{
  "n_layer": 13,
  "d_model": 160,
  "n_experts": 24,
  "experts_per_token": 2,
  "d_expert": 80,
  "d_shared_expert": 0,
  "activation": "swiglu",
  "moe_layers": [0, 1, 2, 3, 4, 5, 6, 7, 8, 9, 10, 11, 12],
  "router_score": "sigmoid",
  "normalize_top_k": true,
  "routed_scale": 1.0,
  "balance_loss": 0.000205,
  "balance_bias": true,
  "router_cosine_scale": 10.0,
  "init_std_router": 0.014,
  "lr_router": 0.00202,
  "vocab_size": 8192,
  "norm": "layernorm",
  "norm_eps": 1e-05,
  "tie_embeddings": false,
  "optimizer": "soap_variant",
  "lr": 0.00613,
  "beta1": 0.95,
  "beta2": 0.95,
  "grad_clip": 1.0,
  "batch_tokens": 65536,
  "seq_len": 512,
  "train_tokens": 251400000,
  "steps": 3837,
  "dataset": "wikipedia_en"
}
Below are experts of layer 7 (counted from 0) of a mixture-of-experts language model. Rows are named router (the router's row for the expert), down (a neuron's output weights, with its number) and show model dimensions 0-159. Each number is 128 + 24 x the weight over its row's rms, rounded and kept within 0 to 255.
Before each expert's rows: a language model's description of what the expert responds to. This comes from a sample of Wikipedia text that the model never trained on.

# expert 1
What it handles: Auxiliaries and function words. Auxiliary and linking verbs plus infinitive to and articles after verbs, such as was, is, been, would be, to.
router [116 163 121 134  99 125 133  72 146 134 144 141 135 129 155 131 103 159 145 162 111 128 125 143 119 103 130 103 123 134 127  80 122 147 113  92 136 126 149 159 124 146 105 128 154 107  99 107 118 174  81  98 111 118 149 139 114 156 108 110  96 104 138 180 119 124  96 119 178 114 159 100 153 119 157 126  84 106 135 161 138 123 119 148 156 117 118 119 117 139 103 102 127  88 130 129 134 116 133 172 115 118  84 102 124 151 132 148 145 146  96 136 132 158 129  87 155 144 111 107 157  85 136 135 140 116 204 128 146 130  92 140 114 120  83 138 142 155 136 163 112 100 104 118 107  92 160  74 147 123 166 124 186  96 123  96 159 131 128 142]
down0 [160 138 112 120 134 112 148 117 137 123 145  78 144 150 122 131 107 153 144 118 129 137 105  93 178 107 146 101 102 115 150 134 103  97 117  99 176 156 128 111  89 105 182 114 131 128 165 132 139 110 129 131  68 126  97 127 154  81 113 141 136 127 124 111 162 117  88 134 131 135 102 149 145 157 134 101 100 126 120 154 113 113 131 134 138  88 107 141 118  93 147 123 101 170 132 113 108 141 130  96 146 116 103 132  90 152 128 138 142 154 111  96 145 133 115 106 124 111 126 148 116 129 118 168 126 151  92 125 154 147  29 121 120 141 165 116 171 109 114 185 134 148 107 112 123 118 106 123 137 121 125 166 153 118  82 133 185 122 115  96]

# expert 12
What it handles: Common topical nouns. Everyday nouns after the, a or his, such as film, life, home, art, song, school, mother, including their word pieces.
router [131 134 122 143 136 108 136 140 125 137 156 105 129  93 141 147  98 194 111 128 134  90  87 126 120 114 118 126 112 117 162 128 149  88 151 145 120 167 110 155 103 107 123 129 131 122 167 122 140 135 110 127 136 152 136 116  82  96  57 175 141 149 168 154  82 117 118 123 120 113 139 100 166 118  98  84 101 106 129 153 152 129 151 132 149  98 160 110 124 108 133 110 129 146 125 122 116  69  95 169 135 132 157  84 120 157 112 156 132 133 130 179 147 153 138 112 120 170 137 157 189 126  94 126 157 111 122 137 169 120  98 173 103 112  90  98 122 112 151 125 102 125 143  97 101 113 135 126  92 110 119 122 141 127 120 124 122  86 107 134]
down0 [155 154 157 118 155 120 146 150 137  86  89 166 120  87 133 121 171 134 118 116 164 131 119 175 131 148 156 124 146 159  94 106 121 113 125 129 145 141 135 124 104 141 151 131 135 109 147 111  73 118  95 107  82 126 115 146 115 157 117 137 103 173 140 190 126 117  98 124 124 135 101 145 132 137 112 132  89 171 128  90 109 116 135 132  72 159 116 123 155 129 135 166 112  87 140 105 121 125 136 130 101  82 114 201 110 126 132 126 154 117 114  82 147 100 136 139 159 131 136 150 109 105 104 116 140 139 130 134 116 109 108  98 145 128 110 103  97 107 114 158 129 212 132  96  95 133 101 107 138 115 127 114 148 110 141 131 140  91  96 124]

# expert 11
What it handles: Table and list delimiters. Punctuation and separators in lists, taxonomy boxes and sports tables, such as periods, pipes, colons, semicolons, country codes GBR, USA.
router [178 137 120 118  94 137 120 131 117 132 100 150 140 125 129 135 139 148 133 158 115 104 149 118 131 118 121 104  85 114 111 127 122 117 132 148 141 171 141 120 172 117 109 123  53 101 101 137 141 141 145 130  99 120 141 114  53 155  97 138 104 144 158 124 109 141 103 100 139 124 139 126 138 110 159 103 132 153 140 185 140 109 124 123 161 128 102 117 117 152 114 127 135 118 171 115 113 112 115 135 139 132 122 119 131 162 150 103 159 142 110 187 133 119 125 121 115 109 104 128 165 109 125 207 134 152 164 103 167 122 104 131 127 119 122 143 157 110 109  88 162  96 148  98 152 108 112 108 133 122 150  72  96 106 113  57 159 161 110 141]
down0 [123  97 140 180 154 106 134 118 135 110 150 130 125  89 140 184 102 117 140 117 166 141 108 121 108 179 130 165 124 131 153 139 115  88 150 148 113 101 151 143 124 138 112  91 125 161 154 142 115 109 134  91  86  94 101 178 142 124 177 142 133 121 119 121 105 113 175 114 101 145 106 146 127 140 145 171 144 138 123 129 106 133 115  99 144 136 159  87 113 111 146 146 145 101 131 110 192 154 155 137 152  75 122 107 103 148 129 101 135 138 140 172  99 154 145 164 109  84 132  95 111 131 127  80 139  89 141 157 135 112 115 132 126 133 130 124 105 161 126  89 146 124 147 158 114 119 106 107 101 135 115  90 144 141  93 105 100 128 118 173]

# expert 6
What it handles: Prepositions. Prepositions and sentence-opening In before dates and places, such as in, of, at, during, In 2018; also the prefix de-.
router [166 152 131 114  92 148 135  85 103 101 152 109 128  90 126 103 101 113 106 198  89 124 111 119  99 110 107 116 131 146 134 129 150 111 134 119 121 144 144 101 139  97 121 126 137 116 127  90 117 164 143  85  92 126 145 164 111 149  83  78 137 144 174 108 121 130  93 129 129 108 131 159 163 115 111 166 113  86 152 156 158 137 143 135 131 156 135 104 117 160  87 126 114 102 121  93 141 121  94 182 144 115 138 121 124 143 161 132 152 140  83 155 157 167 142 126 125 128 145 147 172 108 137 143 150 121 126 121 177 112 113 131 112 122 132 112 134 152 128 120 126 137 156 140 109 110 118 148 156  83 180 146 101 103 117  74 109 140 125  82]
down0 [128 145 137 163 111 152 119 113 142 126 148 116 119 108 153  71 119 113 140 129  79 150 123 104  92 140 123 100 132 136 133 105 109 128 165 136 138 145 121  83 131 122 114 110 136 107 148  93 137 143 120  72 135 141  77 136 153 151 100 112  98  89 157 161 132 128  75 152 108  97 135 143 131 102 109 143 120 101 139 133 136 122 159 123 141 106 150 121 155 106 110 112 110 100  82 104 129 111 129 140 133 134 139 141 143  96 131 162 146 134 105 193 136 177 114 131 118 171 122 147 100 129 176 128 125 123 188  97 168 105 132 130 146 110 149 112 122 132 147 171 103 159 125 147 103  69 116 160  97  88 143 162 156 107 126  83 132 107 124 104]

# expert 3
What it handles: Line breaks and prefixes. Line breaks ending list or table rows, hyphens, dashes, heading markers and prefixes like re, un, pre, inter.
router [147 154  91 153 113 136 147  81 128 135 112 141 120 128 118 100 106 141 120 105 132 139 153 121 123 137 103  87 142 163 138 157 162 160 102 146 119 181 139 142 125 129 132 135  92 116 136 117 140 130 123 118 123 191 148 138 114 113 119  83 108 149 143  98 122 157  95 136  94 129 135  91 156  64 126 117 124  98 158 131 168 125 141 133 133 122 135 119 149 119  88 115 127  90 111 131 170  80 111 152 116 168 138  97 149 164 140 127 123  96 120 114 144 145 122 130  96 105 122 109 188 135 167 129 146 126 180  80 158 109 108 112  93 105 119 131 145  84 164 154 102  86 107 117  94 147 151  92 125 130 156 136  94 164 141 162 139 124 122 135]
down0 [102 152 129 132 113  41 138 109 113 145 129 185 125 153 132 138 107 124 157 124 127 144 115 121 148 133 162 141 143 106 152 100  92  95 115 161 141 180 120 150 132 124  98 172 175 150 114 139 157 158 136 139 108  83 143 176 126 104 105 142 147 116 108 152 155 136 145 135 121 153 112 153 111 158 118 129 105 133 141 159 144 132 127 139 113 141 106 113  88 145 131  87 173 173 124 146 133 106 141 106  75 145 178 149  91 102 117 118 145 138 115 163 123 127 107 150 117 116 119 106 115 154 145 101 140 135  95 133 104 129 168 144  69 107  87 136 138  95 167 118 111  93 125 103 149 151 125 126 103 126 157 142 117 105 125 120 144 148 128  87]

# expert 19
What it handles: Adjectives and quantifiers. Adjectives, numerals and quantifiers before nouns, plus adjective suffixes, such as two, new, several, positive, experiment-al, qualit-ative.
router [147 111  94 133  95 144 131 163 149 116 162 151 127 136  97  79 100 199 167 115  91 110 120 117  97 139 103 143 120 149 106 122 137 159 148  94 123 131 142  92 146  86 161 144 127 131 103 114 125 157 114 129 100 196 155 142 130 143  87 154 106 115 154 123 132 164  71 105 154 136 114 115 135  98 142 110 132  95 133 106 119 117 155 114 145 123 138  90 157 152 122 116 153 124 174  97 125 106 142 174 129 149 145 126 122 152 167 108 138 127 110 169 112 140 114 115 141 110 138 149 167  99 104 139 146 151 137 118 142 128  82 138 112 103 135 137 145 107  92 125  92 126 154 124 103  98 144 107 115 114 141  93 146 113 106  67 101 150 132 158]
down0 [125 124 143 145 131 136 138 156 122 129 138 152 149 171  97 111 113 151 166  98 105 179 138 134 179 126 129 165 107 114 129 131 146 112 155 165 106 121 147 116 154 142 128 113 133 130  93 120 103 121 126 137 148 144  88 152 129 132 113 117 116 113 133 102 157 169 115 129 163 132 110 106 107 127 129 155 153 121  61 133 102 111 152 120 110 115 105 105 129 154 141 164 160 175 175 136 141 100 119 123 187 137 169 144 160 129 152  75 117 120 112 175 114 114  90  89 127  89 131 126 107 126 127 151 152 103 141 130 132 137 116  89 113 159 100 131 167 132 143  78 146 193 143 127 133 115  77 155 123 124 106  90 146 146 133  94 139 131  92 129]

# expert 22
What it handles: Space before numbers. Bare space tokens before years and numbers, as in "October 1971", "in 1575", and empty table cells.
router [ 98 135  98 171 103 155 162  94 125 149 116  92 128 113 164 121  96  96 127 127 116 142 154 125 128 115 117 162  89 143  99 140 129 140 224 115 117 129 133 134 116 129 102 132  77 136 125 111 118 146 118 112 100 113 120 115 135 135 113 170 115 124 146 118 103 156  89 137 142 143 140 101 141 132 137 128 104 139 115 142  96 134 135 153 112 106 156 122 126 127  84 109 121 122 153 122 125 127 113 146 134 114 144  98 124 137 135 137 130 118 127 145 156 135 139 100 103 114 138 136 227 120 125 108 127 139 185 145 152 137 220 117  98 157  97 105 141 123  98 133 146 123 110 141 117 112 116  88 138 142 130 129 118 150  59  93 101 137 123 140]
down0 [ 69 130 115  93 153 121 146 129 121 149  98  96 151 140 108 150 121 143 101 144 114 137  97 125 122  99 138 113 157 123 156 161 106 128 119 139 135 122 100 107 118 106 108 136 138 148 124 158 117  91 122 190 126 144 142  83 166 107 121  93  81 158 152 146 140 124 153  91 128 103 112 178 142 134 141  92 130 123 134 102  96 159 165 165 125 172 119 142 150 139 131 103 154 161 141  99 111  90 142 130 158  84 145 135 173 101 128 143 158 148 118 128 134 147 128 132 134 131 156 108 137 145 189 155  98 109 167 137 102 120  91  97 139 141 126 128 108 108 124 128 123 103  79 108 163 165  73 144 107 100 130 112 152 130  88 130 121 111 152 107]

# expert 16
What it handles: Openers and capital letters. Opening parentheses and quotes, line breaks, section headings and lone capital letters, such as (PA), "I predict, U.S.
router [161 160 115  87 122 151 114 141 141 105 123 138 133 121 131 165 100 125 148 165 124 102 138 133 106 126 142  98 109 151 147 121 123 148 126 135 124 151 137 167 133 147 129 124 121  94  95 107 115 161 102 118 119 132 127 143  90 120  52 111 147  97 127 131  84 146 100 159 108 138 158 119  98 112 119  75 108 129 156 125 127  92  99 107 162 117 126 143 135 172 109  99 132 106 115 123 135 120 140 169 126 128 139  75 118 115 174 128 119 111  83 102 168 119 127  91 108 131 121 137 188 146 124 112 157 143 161 123 192 147 120 110 112 171 128 107 161 123 115 120 170 104 171 120 130 147 105  95  96 120 164 155 131 117  92 155 169 100 138 129]
down0 [124 100 145 105 137 127 142 146 156 154 142 156 135 109 161 124 147 141 107 136 127 107 139 112 143 107 158  96  58  82 160 146  99 113 160 156 164 136  85 101 155 128 103 154 117 113 103 141 108 111 141 128 128 101 146 144 108 126 129 115 141 135 110 126 136 117 113 107 149  93 105 144 176 143 102 119 165 104  96  97 127 157 158 105 124 155  40 120 103 149 149 184 162 115 111 131 129  93 118 141  86 120 125 116 121 125 120 148 126 148 138 157 116  98 115 114 141 137 143  98 101  99  65 109 142  79 115 137 100 120 140 105 112 151  84 126 123 137 102 146 129 146 122 155 137 158 130 134 120 155 102 179 134 129  91 126 144 163 152 147]

# expert 15
What it handles: Capitalized name-initial syllables. Opening two-letter syllables of foreign place and proper names, such as Sa, Pa, Ni-ppur, Ri-f Dimashq, Yo-kohama.
router [121 133 113 156 126 147 135 111 115 126 107 117 149 134 161 162  72 125 129 166 147 105 112 129 136 122 103 103 125 124 153 114 168 130 159 147 115 128 149 137 141  97 111 151  77 143 116 121 113 124  99 135 127 127 183 141 115 124 114 136 127 133 133 124  90 156  89 147 159 144 125 106  92 115 131 135  91 126 155 144 120 122  97 162 155 132 141  94 112 157  66 107 155 144 126 112 119 122  99 106 143 168 128  89 142 149 169 134 143 133 117  96 157 137 112 141 142 120 112 171 178 136  79 148 161 168 113 127 146  88 118 102 104 120 125  77 143 109 179 151  99 129 173 131 126  89 159  57 129 111 150  95 146  99 115 112 139 120 138 151]
down0 [127 112 165 147 122 102 101 103 111 148  90 115 135  90 160  97 159 104 146 122 145 130  94 134 101 147 121  97 125  89 102 123 111 179  61 145 132 160 142 130 137 120  91 131 115 129 102 125  91 100 140 160 129 129 146 148 139 123 156 145 140  99 121 121 115 115 157 106 130 115 176 132 173  97 160 128 119 124 172  92 172 176 122 143 126 126  79 112 124 116 139 111 164 126 156  61 127 131 109 119 112 156  83 142 135 114 161 119 153 106 133 141 126 119 146 146 124 167  99 125 117 156 145 147 132 133  92 112  97 100 117  99 116 105  93 158 117 148  94 117  99 120 162 124 152 154 143 146 101 104 135 126 179 159 128  92 148 126 106 140]